Experts of a small language model.
Size: 8 layers, width 448, 64.1M parameters.
Training: a variant of Muon for the experts, 319M tokens, 5453 steps.
Below are experts of layer 5 (counted from 0) of a mixture-of-experts language model. Rows are named router (the router's row for the expert), gate (a neuron's input weights, with its number), up (a neuron's input weights, with its number) and show model dimensions 384-447. Each number is 500 + 40 x the weight over its row's rms, rounded and kept within 0 to 999. Numbers have three digits each.
After each expert's rows: a language model's description of what the expert responds to. This comes from a sample of Wikipedia text that the model never trained on.

# expert 16
router:506497461543473460571455507591464501508582545533535476447500464536497557464439498479487464428471571444524433485429537576477476483518569505542575475506510469497525517559525527514496549459466480
gate0:545514512503435518604499441594490495544477509510504474451514468519481509501528479499509526474476539474535472536514538438481556468515526457500491505511480431495521484502527515514504458566550483
up0:441492493516446470438510484521479480503494527464435439502476527498568551469494451463475525469439509489501547492516511524490401453550486450514489420528467653505527531486441461511508474507426430
gate1:464532455524490507544516517498512525543456493540491524503503580509419537430467469541445506505471553504532496507516445499526449533549560504519515415527505506542508510488515491483462518521500505
up1:545451485469495489574583446570521570500510522557437541502509533495451517510492500484507498487431530485456515507500449495486499406463551527482571502493563511477488504515481514482523504551565551
gate2:531452516502511421477552509580433479486558515613538482486520499561551529506507522537500511414533495506516461474523512466494523529461506481480448537481497508547534492499465486487517545485460523
up2:550504616394575536517473449570614437464499527471509520517513494498449450572482537414498510533536486549531455508489483492518551503550521493560445510456517511504547487496459538479508556471488523
gate3:462487473583549497497502458528483501540586464446488479558557558482564651538552457493511512470526533529529447548529533503490556509532494452552491472525501508540547529476455516443529539457450529
up3:476509542464455457542535462496508578525537510515520566535496473522566511456521499500475513552496520509503515519496537499501512504525457532549483504471442567543567474492499543465511491541430458
gate4:509477455505448499551541547544566528531449504507476507476477479509479521528555527473434466432521522475505459535526438515467466495529560461470520531451486456536500495448553525496533486501513501
up4:528446505432455471445512578525450480517500499556437473495441483430503505548499623529518502467485489520416466486498514510493510533457508495369555434478537503530552465473530550491432502515536436
What it handles: Inner word pieces in names and rare words, such as -al- in Tourmalet, -ip- in Tipo and recipes, and the verb made.

# expert 41
router:469466472478461450483422500499515544522550454483477506529506470504487526450475553535518420456477533467496523450416540567427446461432503549528520419528551491459568471526543503491514492479506492
gate0:485464504429510556516510489494473502533501528469500461511551471495558523521500517547523506479548486521542534545523489489469484478514465520496481486427535446555548483477462516496522485514530514
up0:462475477570458520475474498507450461487443521471500570501466529419611485546424519471515502480506444460543511532504451512535535563538462453420477506546521507493468557514504481507436576531484522
gate1:417562531452529500518507511434453514501467536448471390527467486473497557534620516540511539418607504476511561505496470476548535498580525465470550491474535505476566576471468517470536461539517465
up1:545520491540521480477503488501503549481517572481443468525530572532457523454511494477488496472523469491585516524511444476486499552571573515450512539561473467506429479512522548486488498544440478
gate2:469502476477514503438489476504458579460477573493453435542457484504532488490468489514513496512450558478462514557526453505514542506407487520477483544532589514485473465512446555550509492487530487
up2:552539463480499475502481460503525517506539593490526527524505486572486558486527524458556496510525460484503480537495521509473460521498472533410548443497552438504464437467517491541495471534512492
gate3:491538479569581513487448514559402472475496479451482529544555480504498596515508518445451524542533503513464501466533573487496527581511413485583432555568555411485514589526512491456478441580443484
up3:453452523453513552437499519524514512576445482472462473582526527467493519449510481467502480524552543452412527427495547495456552521489482496505505461511545508472538534532489539482563534590554501
gate4:509464515545581486518489510497469524485492443474519531534449518465489471529577522497558489487524486522493578545508517494511471499475489488503470542497544472471519503503566531554457490497493509
up4:575499510501559532560482494518525465546517564584486505448499532496602491499479512467562509602488451500492525521499524537542429529575579462442511501492425599485488495492526522550567450505530517
What it handles: Semicolons in numbered or chemical identifier lists, and the word piece est/st within names like Vestmannaeyjar, Ffestiniog, Best.

# expert 60
router:546458437604555435520481536560508467563488528493558526525485488437476497506504515552466448496518443515559559439431481555446565475414533493413555481449541439524512527522535574488493486491494492
gate0:523469545552550489450513501496505552496446458482496533525523533481432499549468496523565501461476540491518561428494534508480512490446516529506537485531592579489535548476526499556474387501525499
up0:525536471539445516508523495505470448565546527518531389551461490501532486542511442528456507462498476528488457526508503491498512460508559442536554488544512487480562478479494565483429501504488597
gate1:536503461619463535517529502533543480506472484578455463523533599511482548387553547451520507510459511486549490492496507465489556499454498469445485507469625474552501445473524573557490438515556475
up1:496516508459490489494555482486403511545547364558536548561464522461421422511504500559559497471505479495504543501513485517471556424483485521518561572494521485509588506502593499483491530434529503
gate2:417536474525613463420558491538467492516532504444562532547516609511471555455507512458525527520501447507487528520503528499438481519538521505533487531473483429524493497507477540480506558488568510
up2:475534478500523500481360475512599470481477444528455495509526513496498495483449519516464478500437512524427483548462542532494462491436535452492472548522464500510519445508495532482426519520434510
gate3:467473583556540512491542496453445588515513508501514516548548523519512525499497463449520494491449499512481488473512475493499460409440565444479533547475542505550440524487547591502540515460520522
up3:507494490531548571476527556441509547536532508431430552478497505481399472486399475471529495567492503499503498533485508512502519486471457481512519394515525516504513449492496473428486547529454520
gate4:550496495556591511517471551554448557537454434507456450552514458471415520591528562506532497481536544540474550506493536490516532462469483538441509534480443511526460555474544482549553548465507467
up4:546520496575476564514475550513453531494493556577446521399461507550512511446484443466458480481578478524498463488508515503555452504521429508477598539454562549531513497491519510532503495496525564
What it handles: First pieces of names and words, often S-, Se-, San, un, re, or vowel pieces, such as Se(ga), San Francisco, T(im)berlake.

# expert 43
router:469438514562481447480442492536528478534574609513483447438528521473519527527434503508443471505423488414555523437474488521508564507555524550523507467517439513490532475525446505508519493493459490
gate0:539515470516544469539472475533554460549437515469538544495569556570500536490512515483467488583521556492467545430500480497532502503501489496476424488486497534469478602550434491457514559479435493
up0:508539538518520534419501452572472485626521481503523413439467434484520491536536543539483467540432544524455484560495474478507480467493407503542540436528526446546498476534455526484543438475499515
gate1:438462540464474464470547485461584538538490523451561507483584515425471397524518527496452514466496449483555507544505507483507515506508522533560488448455511488578506493467563586571503459553478535
up1:560510457482472476472520543495502486488438451521478473543535575589446475456455502436495490447526525509512473498495562499455480490418565469442407533473510472503482483531521552533483483492522492
gate2:521483507481497504547538425499497516497571475579465477525531513481444549538539479492503496564521465509542453524507397488448507499531404417498462507495491490513542554485454558476526552604441513
up2:518491508542437525487423475442509484497566476418387526568538506525514550541515525500463485437404461481536489520502532476527523563497459490513516520499450524524472481498509451459479489461433541
gate3:540460546589507555515602497464574443502435532438546497520538524501493561466532496527430535509467488503580510516520524470469482502606521490446504435495501551566454453458450517514497520487522565
up3:472574470560550473498463464520455506511470576499514525543539527518448533456434412499492466475493472517488505436483516492486532482553491500505426534493492574462447446525463510453496600563523503
gate4:536481512473512541433508523585520467447507506506465424517463529461497580487424524502493508508492502468443541521508529467538542536585517517548491526533553440583529488463482515531496440543501496
up4:504582484557487574497459491475564467506563520459496498429457452510504503468488521511506478477505520500439452426471537515479476522468531486548524549593514568456502489561487528424545513550526540
What it handles: Header words and unit nouns in tables and statistics, such as Age, Nation, Year, Votes, population, years, points.

# expert 59
router:471462492563442481477467489504471489478505548496537509453513447479491523523458510468533464445473482441514497438464520533469472421463540530523531432561453527451543432533476498473523548533515452
gate0:417495522431468545509509557556521543475501505515506620526485471496532445580523523505464511549555436510521505566520394522524480549451543494484530466487503432536571534488508452489536474507518491
up0:448451601418422405502589472500473523505515486446448495475526453581462490512521488449563506439490416518512494503513508516518529457528534482520468524543491460469543479493572526510530442433495482
gate1:547528543510526502500551576526449428552441531523499499523468511527507422534524481458462524484510536527480530546522438465528460451559493470492418547489442483532454549469556509506596533446490570
up1:558459649542537559518556463489532476468440522507484497482489498486540501386466498542482488527468482465435435581496522482499425499553510527389409493500551461611461493496499426512515552427472529
gate2:480498484453537538483465506538544444527521474504515536516456513485518521525529430518522505446449546521513545545517479490561463487474444521469409516500532533536435548491475470466564456469528526
up2:428482521531460492480476480520492526545502442519471457476553489390453571443470466517527507511489520474516489482472578491557496464515553518484454455531522511536539565523518469582499507393527534
gate3:471527484484546590484486498419519480517445470521505503485643447506496456503568468445501543500424475539461519490511524459520492490491497451545496581507435459513503473432598520498510480517395502
up3:510548431527483496529447561473479413518413513497520518431577522582501460544441549495475518488520435504421480412507540504496472517478421517458552544492449440520444492501486553493471474507472452
gate4:481522466522502547489571456496524512567497479582489553516468561382444521524521491465538490506544464517413441524485501489544456537512500511466468569523496524518487418518506464502520467500387501
up4:396497499547527432536447591529433549495568452554512519481525430511553529547489450519482534529490542516541494481517428550456463512548512516510467501509551496500508551503495452514476608443537499
What it handles: Physical or transitive verbs and nouns such as put, cut, set, turn, launched, dropped, often in glosses or military narrative.

# expert 48
router:519464526535496424479443470487452550423528527481553452390556513540543463449445553532502497503527463476528487433418505577470497469523496543460519464488491507451530493564471564495551481472542444
gate0:527492442528436529518498462470509536518451538428483467542556470518416462537505552473565532473498483495512458532499514474519538425617554514384531496499550511514558480516479494453500527519486424
up0:537493423512587456419425492531545531523573513508490483536502548458564472495487515480492499575484472487559561512476459501504443451495544544541558509530477481510473454535493451443525481453502524
gate1:442507582516508540498592461520468471511389509530526356485499493549494432481465530470497523536537468479554453469522482487535521435449502536492497499470489483547421457518484502467477492516542468
up1:491504459486558533459505446568476478467445544478514508498472567402463500454490508540454497486461519511481525500503540480508497460465557472520418501483549515518465473497542486544453597507473472
gate2:521503486547459516515501525534491459441419496473509558524484488499447614460485471508455514537493459520496489560526485492474569519539498506479509491492558547508478465514443489451462557524524501
up2:473485555554484542526546480462398405500594474463572537462422483542493543394495494496522516439459528495494513495505479503457519516491513534504532548423521461468509503493471534494429469515539483
gate3:475552507489495560538566485534519419470501470417500498482499418548478464486471462559499527527526503503506507479496516485487522566547471431536531465512524451501568520476536600501553512486449462
up3:455526524473509560561475475475432438519423471527526485506415465437487531429501556463522481487512548506514544551507513475500484447514526454462522530512493534510511462511504494502464508497492482
gate4:594581470503501461479493407539449528517483518520452458482439540483513495520466526545574483515465503543519474466513485491521510512540486433579528511488476547542547546459490519481425498505516476
up4:435550525554405462519538462503481508432556499588464490539504503510483420465535389502500497519473485475456463496497554507504499457500492561506527467494544531535451452508466610536535550468501445
What it handles: Opening stems of technical, biological or medical words, as in species descriptions, such as gast(ropod), bi(otic), gen(era), recept.

# expert 27
router:492516470537439495465522502513494474465452490461548526550536547528448532507449478511507425489525464391557513505443524573475538470463560542438561490521499596505539520555502563517474506522532483
gate0:496514487459526500461533490471479565485550507489478490522462529489505526453508489493523527485556491523513468489537581465504467469511525544537441516508515542470513481484557529419460461481467552
up0:541448438481499551469469526477493562466547422441463419489438488506534535463453514529501519502502477543576479499510505470534569464594579521596507542435535535540537482539515568490462484532465519
gate1:465482517464504521481489461453430480486444523576476467455516483470490527430525390436492514455477498506497448518507391479502478466533401540516535533470571569491497474495584479532513476548445530
up1:445480504506511529497446506496398539473504532476503514530446484534534539480520478482524472488523492463537465481489504557486534457489481418478507574507523563526504539533491516520513497518528520
gate2:474503528501470507524503457532464444521481532560500494509544469480437510527527544507512507488478568516535469532510506464569506542583470485520498509430584440541425488490550491489477489500626517
up2:525498482540516511519496522496509463456528509458486452528498532536569436479523527507474499465544540470460547485487535504502508514511471538531512547444491520499513507483411525543489491485491560
gate3:491531508490546513515493505490546573548486485530504443483488507495518530385492456470473483474478508493530508540503541516552391433395583569495521484487435525519562491476468553562451438567513548
up3:561489408541497489521556491470421500506524535497453482512538518536471447512472487410459494531495498522443555531511461482494525542493442489541525511498482450489493518497480456463529477522527473
gate4:549479605493525537471529510511467504514465519430467447467538528523481509483478546595538521532506463485494489504522508508515518473444568522503437523511491427500479491495454485486441501539474469
up4:476518461475457609505503535461540435495579487375423525472471496522503571539546469504508532443533428521532506463501492508473523493438525529523470476492529514518543547487500477470505507498557521
What it handles: Line breaks ending list items and sections, plus openers after a break such as brackets, quotes, Mc, Mac, and asteroid codes.

# expert 19
router:467386520494463509547510521485541515532487523549519528479520472508481521462479457494504440413478547413531491478462533537462458511475569530476521446543430567448486474559502452488581488509480466
gate0:502459502470563530512569493525557513502518518478415550496464528513462502483507489459464524479564522499479512519533526465520440615461522503568395440472472492495477555508523467487539579534535540
up0:523527556450443537476492489476532473533612480460497512538515451449516533458518454532420517518528496488517465466510474485522474514551541457503368570528439554522483488497518548473493474573514481
gate1:525475466489493492547517485507459554498448484639570530534518481501538507475540457468534499484429497502506498437502523504497525493535565478449419509462526540543566495471509489492616555470525462
up1:516549504506488571584527474508495490497620455414433521525477453546483588538474450494575507469449497506499518592508481494526603555599543441501501496512504457503475581490496571494484434468545500
gate2:514476517520449494518560469512500471510487556497450549515453480560557547551555534531476511478435516514530506541496535498484512494451461464541537479512495563507398453511545475501517475526499452
up2:493482531436504457497511477549494469456502547496462435499520600535513460415516455520479535486470461498543439422505460507502500477553511523404518502477500445479534524489498533549534450461624527
gate3:511433523448439439465534470471557525523428565500571501503520490491586508457505411469473522445502492503520541538508469488437491521418468480498492476546476454512452436521469502481479446514471462
up3:470484481451532469511488460423585520491557491483563518520518427513500472495543501434516509538517464472648493428513485514517595491493449442495522475453483496516500519467483423433430500462491454
gate4:504465454482563470502480522527494513525583500638499476492568563484530460508461466493545492485489526526475493576514429482492456492484527499482486527501498583521496481495520437591533489459452512
up4:531508489467475510460455511466475482551514549491499515518526474485500509493447489432528519520539454523503488455517529484504530463400471496492456575515470470496520472508520535461489549482451501
What it handles: Nouns for sports and entertainment roles and works after a, first or his, like season, team, album, episode, role, play.

# expert 25
router:458474531439448518412479545545520515456559526530463482494502424537478527442555463525449555452461478490505518528511506427526492487529438487564542457514510510428481535488431489419496477548541442
gate0:528536466550542460505496486515493421464494532446542479506453522582423520472538468477464512545489445521509442487484596468538501553543540465447455454459486470484489536470473604493455512470507521
up0:439439475506466441456452495509530483444489474531475491471488474524448579560543439499451488562510497498468483487516550474493559522558407529489489519558512497503557583505490550483490496505503512
gate1:526513426502541523481511508471541564557495430517488525490570521497553512470536452436467508525495496516471470547498535487535569477459549462504552508479496509468504530480566467498505584498468547
up1:542538497454447429601513430430516508468576567594534485540506542591438571513527545511442516511522479497564453487506431495471333498473486480459531504437482529500511430510467488483469441485465565
gate2:521495536443506520552502498537491502584482537537508524540541539414571539520483537478510527517572525483539470494514498489539534587521497469508440553523559534531483509466553535484500444448503518
up2:499475503499481466508561514484466462546493502483456452590474535557478484440472539477477503512571500497507513616520512507474540473516597598510594526531468531511491491519500512485521545509476567
gate3:515483477537517486480493556369506473542518528523484573488484507500523365531574503478515502477456524519485482524517531518575479518502496376497580465446505557533516501455467550454494449504535465
up3:423482490474516490538431521492482523504499502564453457537497478539392581389518507500511498520451569500515491545471490485461478563480483582479472523473436428501586448522541472510500599545487510
gate4:548507522514514521556542465560514500476464441528590512497456482464546459507506552491492540472484474503476417498482517466510523566562458448453537561503532525488532514458466521490476450463484484
up4:505597495501497498538493509458453458469512498481537529536510468512459547475527509552491507441573518503493458545524460488498429508466512496529487486493475473525436489487508543395475462539603429
What it handles: General head nouns after the, for organizations, places and things, such as church, company, region, institution, library, system.

# expert 61
router:449409456523493480472458465492543485509533519515550550458507424480498478547481517475507466478474444448568448500427488566493465446507464580533540511521484504439523442590499547493489565564552522
gate0:495556494496553544522471495510533421480638457523512516464489493493548435477530541497565518516497482498473533570502448479523419533604542460494525590539518504518496492485592497490491483486502520
up0:463489481498532478527541545451495536512476560543535536472443573444461484442520459514438503537440479523555512515489503493499533497362543505511542507516449480522461474540500507471480457460366507
gate1:472476450480467542450486525460502467476431545456499574479508466551493483555570477481448514485504470520511503552527514494484516530539482504547552464492598461511472499481455469492526483454514542
up1:525533521471440482543522471498514530570468503457414496457532590496488490478503495503445491522528478482469517520499525481492585520526562544510535543517437463490432503462431526480475455571490514
gate2:514560498504572482498518550504543484589484505514530489606504527511507466548454537527551530493530475505498493544538488486528546512524511468526441520492481431537565427462489484534449543495485545
up2:477600482497540484506493437526451517533481472479563517556427483554515507459511493463563499443474547511490517519515454501516451510465494500520487499450443503442478497519472440384505458499494511
gate3:520498503507539520432474494474541488473508474506440464502549480485570433523523548448438515536527439501408470395506523493522520496540449564472449535466511518495503537478538469550534496512507527
up3:544401484498532509470452510467524508490470561567541423496566540494469418606505594554540491502447500498504484520504520488497475442437464387502424463420527531522517602491494539485455531501520480
gate4:500484477541502484554513499451525479522542521520449511526526533504538417548568440424469522525488467482528499553513492503498505466499482529521506500422505487540439537485562495486483522572498585
up4:492481427533422454523501499551530521497535505473477515462462481525469490577525498561443493472623554492466470503499530479485467512447456525422572503569555525443459513520552460518486516407545500
What it handles: Ordinal numbers and years, especially in noble titles and dates, e.g. 7th Earl, first, second, 1978, plus number-ending pieces.

# expert 58
router:474481453549458478495421537534479559544464568515544491439447450498472463428484495479515406466520526402500553435397511586468469534484530521525565493526478529460501501609536562488517538476489454
gate0:555451488474538505545470473504431534559475581500455449516543492460486491531484524429478474543519563510446523477471518518554509532551485454507527558517444521487495494522441458496445560467524561
up0:543532503490517447542458523504539510531464490528527456570511544590537413495460515464551496462493519489490569497504440485481490503463500454476476507570514508513512493490454427521471522517457539
gate1:471467477560523518511504531491529521536507504580538464445449512445594493485497488516526491425432501484473438491516566481496498565446455568417470473542539477515447477496505473485504547511445522
up1:496520465509489507496560474537515514482462493493553492519528445545504447482480508422487494478512447482474472405500464503567404424495519441532507538462553512511477491498504524454462485497502497
gate2:435423400526490534474458500578535476489474529503515519563498538596488524507469488511491514521478424532546483510521484469521525509538410437536534464493488496496473472494527515509487505440491448
up2:517545520529583511510518581394465520499546457542558530488495554480444504499507559553538477493430582531485501467500516526465537480626550499474507551476486458581453497500504421524531532517436424
gate3:505503525473535519489561479483454519499494572534572483496537474527495489485524547469494522518432520478456580473490480457560522485505450523474536434451528503481494498487489478521558494507480591
up3:401430503477479556405411457521538507516507484539490513423444544541531535481507480522438501536486500497466510455504518510454541515473484519500575479517498478456458483480510432463515553462480486
gate4:540512530499468636514548480482520504467530530534568462554557473501413446453524521558520481514514466508558507488484508512506528501499533522443551446467526511510479451501549496483481436482505510
up4:601510468513410562517526503495459467547441527507476525447490455449427477498460477539517503524439516518489520579484465500468456523588491435464568463511501520479531480495532518543490503398486473
What it handles: Column pipes between numeric cells in statistics tables, plus semicolons in score lists and labels like Height:, Density:.

# expert 52
router:476435482581485490544444495582487598484511479499524454463496481502500520517465548432513415505523496464519468392450543537461528460461534579507533476532499531463480478483499517503504518513509520
gate0:484491514500577539511455585539495625555548439545512502443500598400513483491524550465487480499546493508476464432490558486458477508485499492473473432461488428546566510466559450481490478467478524
up0:479529513511426499455471471497524429461595487542508495483526521432499514504466530539539520526467517484516482528515470508500486517568552388479479525560468455531473457499476524526519571458484480
gate1:458525474520528523530496589438507487469564492485515532581501452509483504504577434475447513510530490518488525469486519476495492487589498513497526486478525463507461492395527488513491475533495519
up1:538386476503568517576540444528551484536477572518556486473456394529480463474536442525489502514574539516487510598513475482584437474425498513555467473535486509493476489498546598468521556531558521
gate2:547589479548533539565435529532500568511468504487482522520516522520509535481462517469505518510480524471511539545484537485550434476520517504485489562490451473474506571518459478443513509496494546
up2:517483461457517473506494499534520404512481529463533497439490559462522477488493503561550488528431482541480533471476448492519505403516473494480509503500476455505474543511500489445514498521560515
gate3:488559465526448515620560438505515625487530488533510485559461506531466480505497504466455510519438534485520572551487545473517519515568538430567449532490504528529501497514479443488503481461467546
up3:501460536575427483573497529467473501515550543550491483474523515485481480465495535501490492479521520547491441498470473483456479471482449509545558573490460474454511522475468470414459452499494489
gate4:441494493516494466582422537471525517547540437410561492544450522541468397509534553407456490462512476478527476531485508496494494499434538492512507429491402503503480493513510521524472526487620517
up4:476500503513461448579528523517512462483465461500529517510504482488471465482523498565520510563526497506467582505494520471480509486509520482475505516499494535537527502544510502476558528509480534
What it handles: Abstract nouns and suffixes -ation, -ment, -ity after the or a, before of, such as idea, concept, statement, formation, development.

# expert 46
router:470565525507507480437461503505540513495542514545552510468426469484493531514426502546541480508502584451525493497443502521472534483530478581426514492557444485473546522566470501474478485552497481
gate0:465548488460564511445508490470506482422520522532408395381635502454482461469523485497446522476527568495499515494512480440529487474505549547471493546557437534509487486489494572558456484489499525
up0:492537550482416537535497468518525555556453499540459523579549527489483456505540555554541489484516496496563479459488501497491532537560487450442482457512454533477498445513449532454513493479542518
gate1:501561483509489592506545505493496526543482498467501472511463387509505468517562550530515528506547467522576426532516549482508476476460443536487485428533484540498503512475407553480463517551563537
up1:578502434541532595518543534462567589535571550421555445564465539552537529562507547498544475505498545499552487522462468492489464570415411492535579492491550490511485543515454490439410539525598509
gate2:498449543479516545513549481525536470460552483481489516528491492478502488473495466515437528473507505530498484517512455463519526466622449469544476557483558464502495544507509520491588558475540480
up2:486498550419524523504469456455511507558459466437527451468541452467501445508488468451565492482534502484389495477485491523486418484545468505474503492477565525490456413511457531468542473493450523
gate3:558602434520489546352490505427547492511470454516571434487510471528441521510484468469534518525509492538467421535529500505530434516508444471461596564531477429619489481457508452526510471454445537
up3:505507596412506466516514535495512511491538439577472482565461478346561523496499485468531500506472548516545437555510522514510455484497469470404486533470427523537597409543489453498538512472516558
gate4:516507465425582545522481487482490472513487478496486499465558436524437590478496494554564519483538459507433499467499529514513469522484521408496585557498485506509516508513538494521532468503494539
up4:538503518492511490542473423493497461475533495482572482453493405511502505456510536482509468537545501531524478495511594498451493547513537477500503505489491504470532428451430442449404468531404529
What it handles: Pipes opening table rows and commas fused to word endings in lists, like Hubei, Atlantic, and Jack Black, Aaron.

# expert 18
router:424456565532563466454486485520462510488525531480545455467473520496522521509454474477472442494448459426500481444418478580419495503430488567452542471558417528496567447518502481493524572477540487
gate0:470615519449535513512542542523443519558460479513567418574475498478511511503550547578510494542459506500464520531497490491513473453536448520393535506489505500536447485472502557525542470442451430
up0:453468509543516461521533521540538521397447474523511453491521544474490537498582468443527527517558491513464453499486577484513493496505434509499500539444508485518500559503514535478547489515519498
gate1:496386486536631554481491523444457432545516528416566558496453484524504497483525478495486512506468510495492499516511485476480621565458445477394432454470526446513531501495547470453472541478514469
up1:529540514525545471493488488506507507523491524550578495570524483487454525464576413486544510473433516499498522478508607481524484518400441473429556423473582506497522599491468502606514514525466497
gate2:553453546578574578569525497495527467541545578460509493468476478539488525504487494465440501465436489490500480516505538464525479492510547573481522551498464495507472532492430496524570595461474490
up2:523517525498593486485472602397525504454451516518533489465528579482448440514476503479503513525408462524565510500491495516482526512505526527468459507554482467562449547480530501477500502460473494
gate3:527559536459544509501459499535478474505513529440464475425493519435471499472519496519454515501508522526479435493500417488510491497532538526513542428549525473486530408478490521572470524433531507
up3:486502452505478508470518496447520534523500533440527491468545436423499516494525493497507504535506504492558613479484563500497521488509581465538520483484449432543532556459536579460533548467500519
gate4:483479590475539554514525547462496506574497596546517488555482536495442527418528469505470513557451460520492487514521443486569506504440494459490518476473513484504459486456435464483526562510493543
up4:612572394517434427454450495424473544485520536534523502483560518461527486518481464471501512520431524487551488515502491511544476492485546501457409657474486535514473473534468547528501447367494543
What it handles: Spanish, Portuguese and French particles like de, la, Los, and final vowel pieces ending foreign names, such as Hidd-e, Red-e.

# expert 12
router:506430493536537454607545515551525511518527499543544454498527390495550459499453473500492491474481458482584429468475509524445472435511528528530562467557470546501514517545461503498489533553509553
gate0:498498501573562470611462483477539472498424443550510547485533474439476452515517406495501510479516535476580496630511457493516548551522513526531487553512487529487405538515461530511476455472556473
up0:468516541516528608568509524490490445530501487546479421540578491470470448554457471462523483489487545566535518549486445536482443532527467502500553543486483564488499460538470516569514458440486530
gate1:542498423437586497538467525508517475597493570580599462479521436510534577553468534511500516488476491481463454460541495510528476465532573492484529491516555529469482563492453491514499536474569559
up1:519493583518458517540550465498501501422560582540501404428535523499533526492521579457539509502464531519547460514501453528523480576513394556540507503507491406475416480512476520527527483556503442
gate2:501505470558445485506525605528571478481443434482484507467471468468516476498538496499448531430500555471457496496486490505516487488553482510463503572497541467597521563468512468605549462486445582
up2:505469560539427568517453502535559469516544535492517444514488493528508569513516544530491524486543475541560500546514436474522510450508491493500490514480494427468500460536522554468603508494567563
gate3:541485490538502553612497471482473475481532556483403491508470479498516502551562454516554512460578526527486545539472538514508517492561424492496554539506447559459483599528571524473444510491543561
up3:513495505511575530475511467501533468475477453510493482483435446548532472423471470474499499479478574529447507463486523514400471515545527500505546491530561477517568549487418473453515496488517529
gate4:518456448449531500558534515498513474505496506573544516537521494537542473496527433467462519507510502549478466504534528507520459398520533469442487519604597502499430509482461526530588581523514523
up4:526500489497480521498454411441432432526511452500441390431532489592519526507540533532476494550483492488525560511487479549461439569421489445486461531459486544463527550551562564481435494514504470
What it handles: Counting and ordering words and years, often in sports or table contexts, such as one, first, final, next, 2010.

# expert 23
router:479503552535427466471480441526532471442420546512574510474500573437470550519421457542511443510544469425546494433446462567508551540490566588522573455454475591518480524610581515476537501526501481
gate0:469527572519477485578539536551592447507482601491461513473491498511471559484541489465450493479567446529518494487502519502504501562555523548468483493496549480482459440494509498523509471489570580
up0:446514545480571482542515474489477448512430562506467447559507516525522568492526432498465490516510492486449537525492474462437490458556536497529529552497480438519425483494458379529524593453447447
gate1:492550538463538443497582469486498473561475456595522527499544521523472434414498503517525490499510486552471499553498500488534437465454509540544491451425444545551489479456553477511512459490462507
up1:572542493551522543506399486456523470463513514471483418451425432511510526521436542524491495490536506519515454493510510481492470581568481549495539470487533520508498539506493516587443523588457513
gate2:477523529562570467461454462536537469532430464484474459470474530487525535530476519556505506490484518547552536496514459510523539507514590508568515531506474481506567445539520516455523487505458492
up2:517584437482427478568549505498546621516491416597544513467518465490477515481567590559530500525438485467516497535494461508591468524448477463454506492526512603473446519519487405502556553518503542
gate3:512520513532489477518506507508540524513531464503511533476503529446515490491533468479521548490539508519442449472513495464537478568444500602489407435478533543541587540504533489560513487463403538
up3:513537425505589458434537501449527517508577413540504518507450538509461553452512550509515491483476495489510530497499540509480430476445486479577490447500479453514477490511523454446477482474486460
gate4:488510486444494422537495505518531514454450522517536487476540526501469430447480430466489514484523571497494489475520459485519542544552505563485519462512471474496507531503540492502484550473508495
up4:423459449484456535504490495546513575488472523432441491453566478574493498395454444504546503535521509476504546477494515499496545494539571536553468547483513566572491545507433572509554494466440508
What it handles: Line breaks between table rows, lists and headings, plus opening punctuation and name prefixes like O', Mc, d', anti-, opening quotes.

# expert 42
router:531500512544482468385515559523573543500464544500512493467486479505478486560535471480526459363523541462461473552469498514508513435498468484492510478520434492510547448479528466520431518541490475
gate0:444561511485446480471561465570458499524421461511454476542494534543499507479507468457436517476507504507535536554563476507485481585359527487506511469520559516516550504444503471539512448504489471
up0:508448496409494440509466467537412504522491444539436559537499530507526476508489441501522540499506538476474492474514457503513491439426509459460480452462547526489474493529581448545489523441504551
gate1:514486478551471569529540506533520450527486422545440503537484557474504541504517502457477524502489536510482524499525475453472511494532424497435454473569572502532482489471461512402485488433473538
up1:521449556456567502451484472471478523437507510449604520470483513503507512534490496536496499457590493502466497462513453521477472427496526500487527494531589442534458535494458438558481519505494482
gate2:522486566485512510492447522471502460525487529437463396515495461493501445489537511463526502511474501482431480488515482480504511483491442496543491474508509497522489505493453531490466512572570513
up2:466518461510466468495490523487480504481443416541480530496523525431473528460547501566495491501471588493462441502522517462555516462466568443573452527475484494523460502460481526510517506538420492
gate3:499424532501488504550502511521461471498447437542510489580523553458529485472558472552560530516469509508569461559519500461494534515516515473457552545451538505470488516477528485539482520557583514
up3:497498586539467466506526519554441538553433474551446651551479539467441489580520507581496496461504531501487476528511497547488522494452515468516472450480530490540417495522525501494486519546534535
gate4:576441463460486509593549543500495438518578466411452461485496515518507400493499500531534499508505511521510468507523445501501404536645474457499478493504513429533375456481509445489568514519488491
up4:544492460417564486537514501463503443434542528513505556515461519534479503490458519459493496486509549516474495482482424542449456555612472513459505440513451513481506478511438537557514484549503489
What it handles: Commas, semicolons and pipes fused to or right after the end of a name or word in lists, such as Reagan, Saint-Aubin, Jr.,.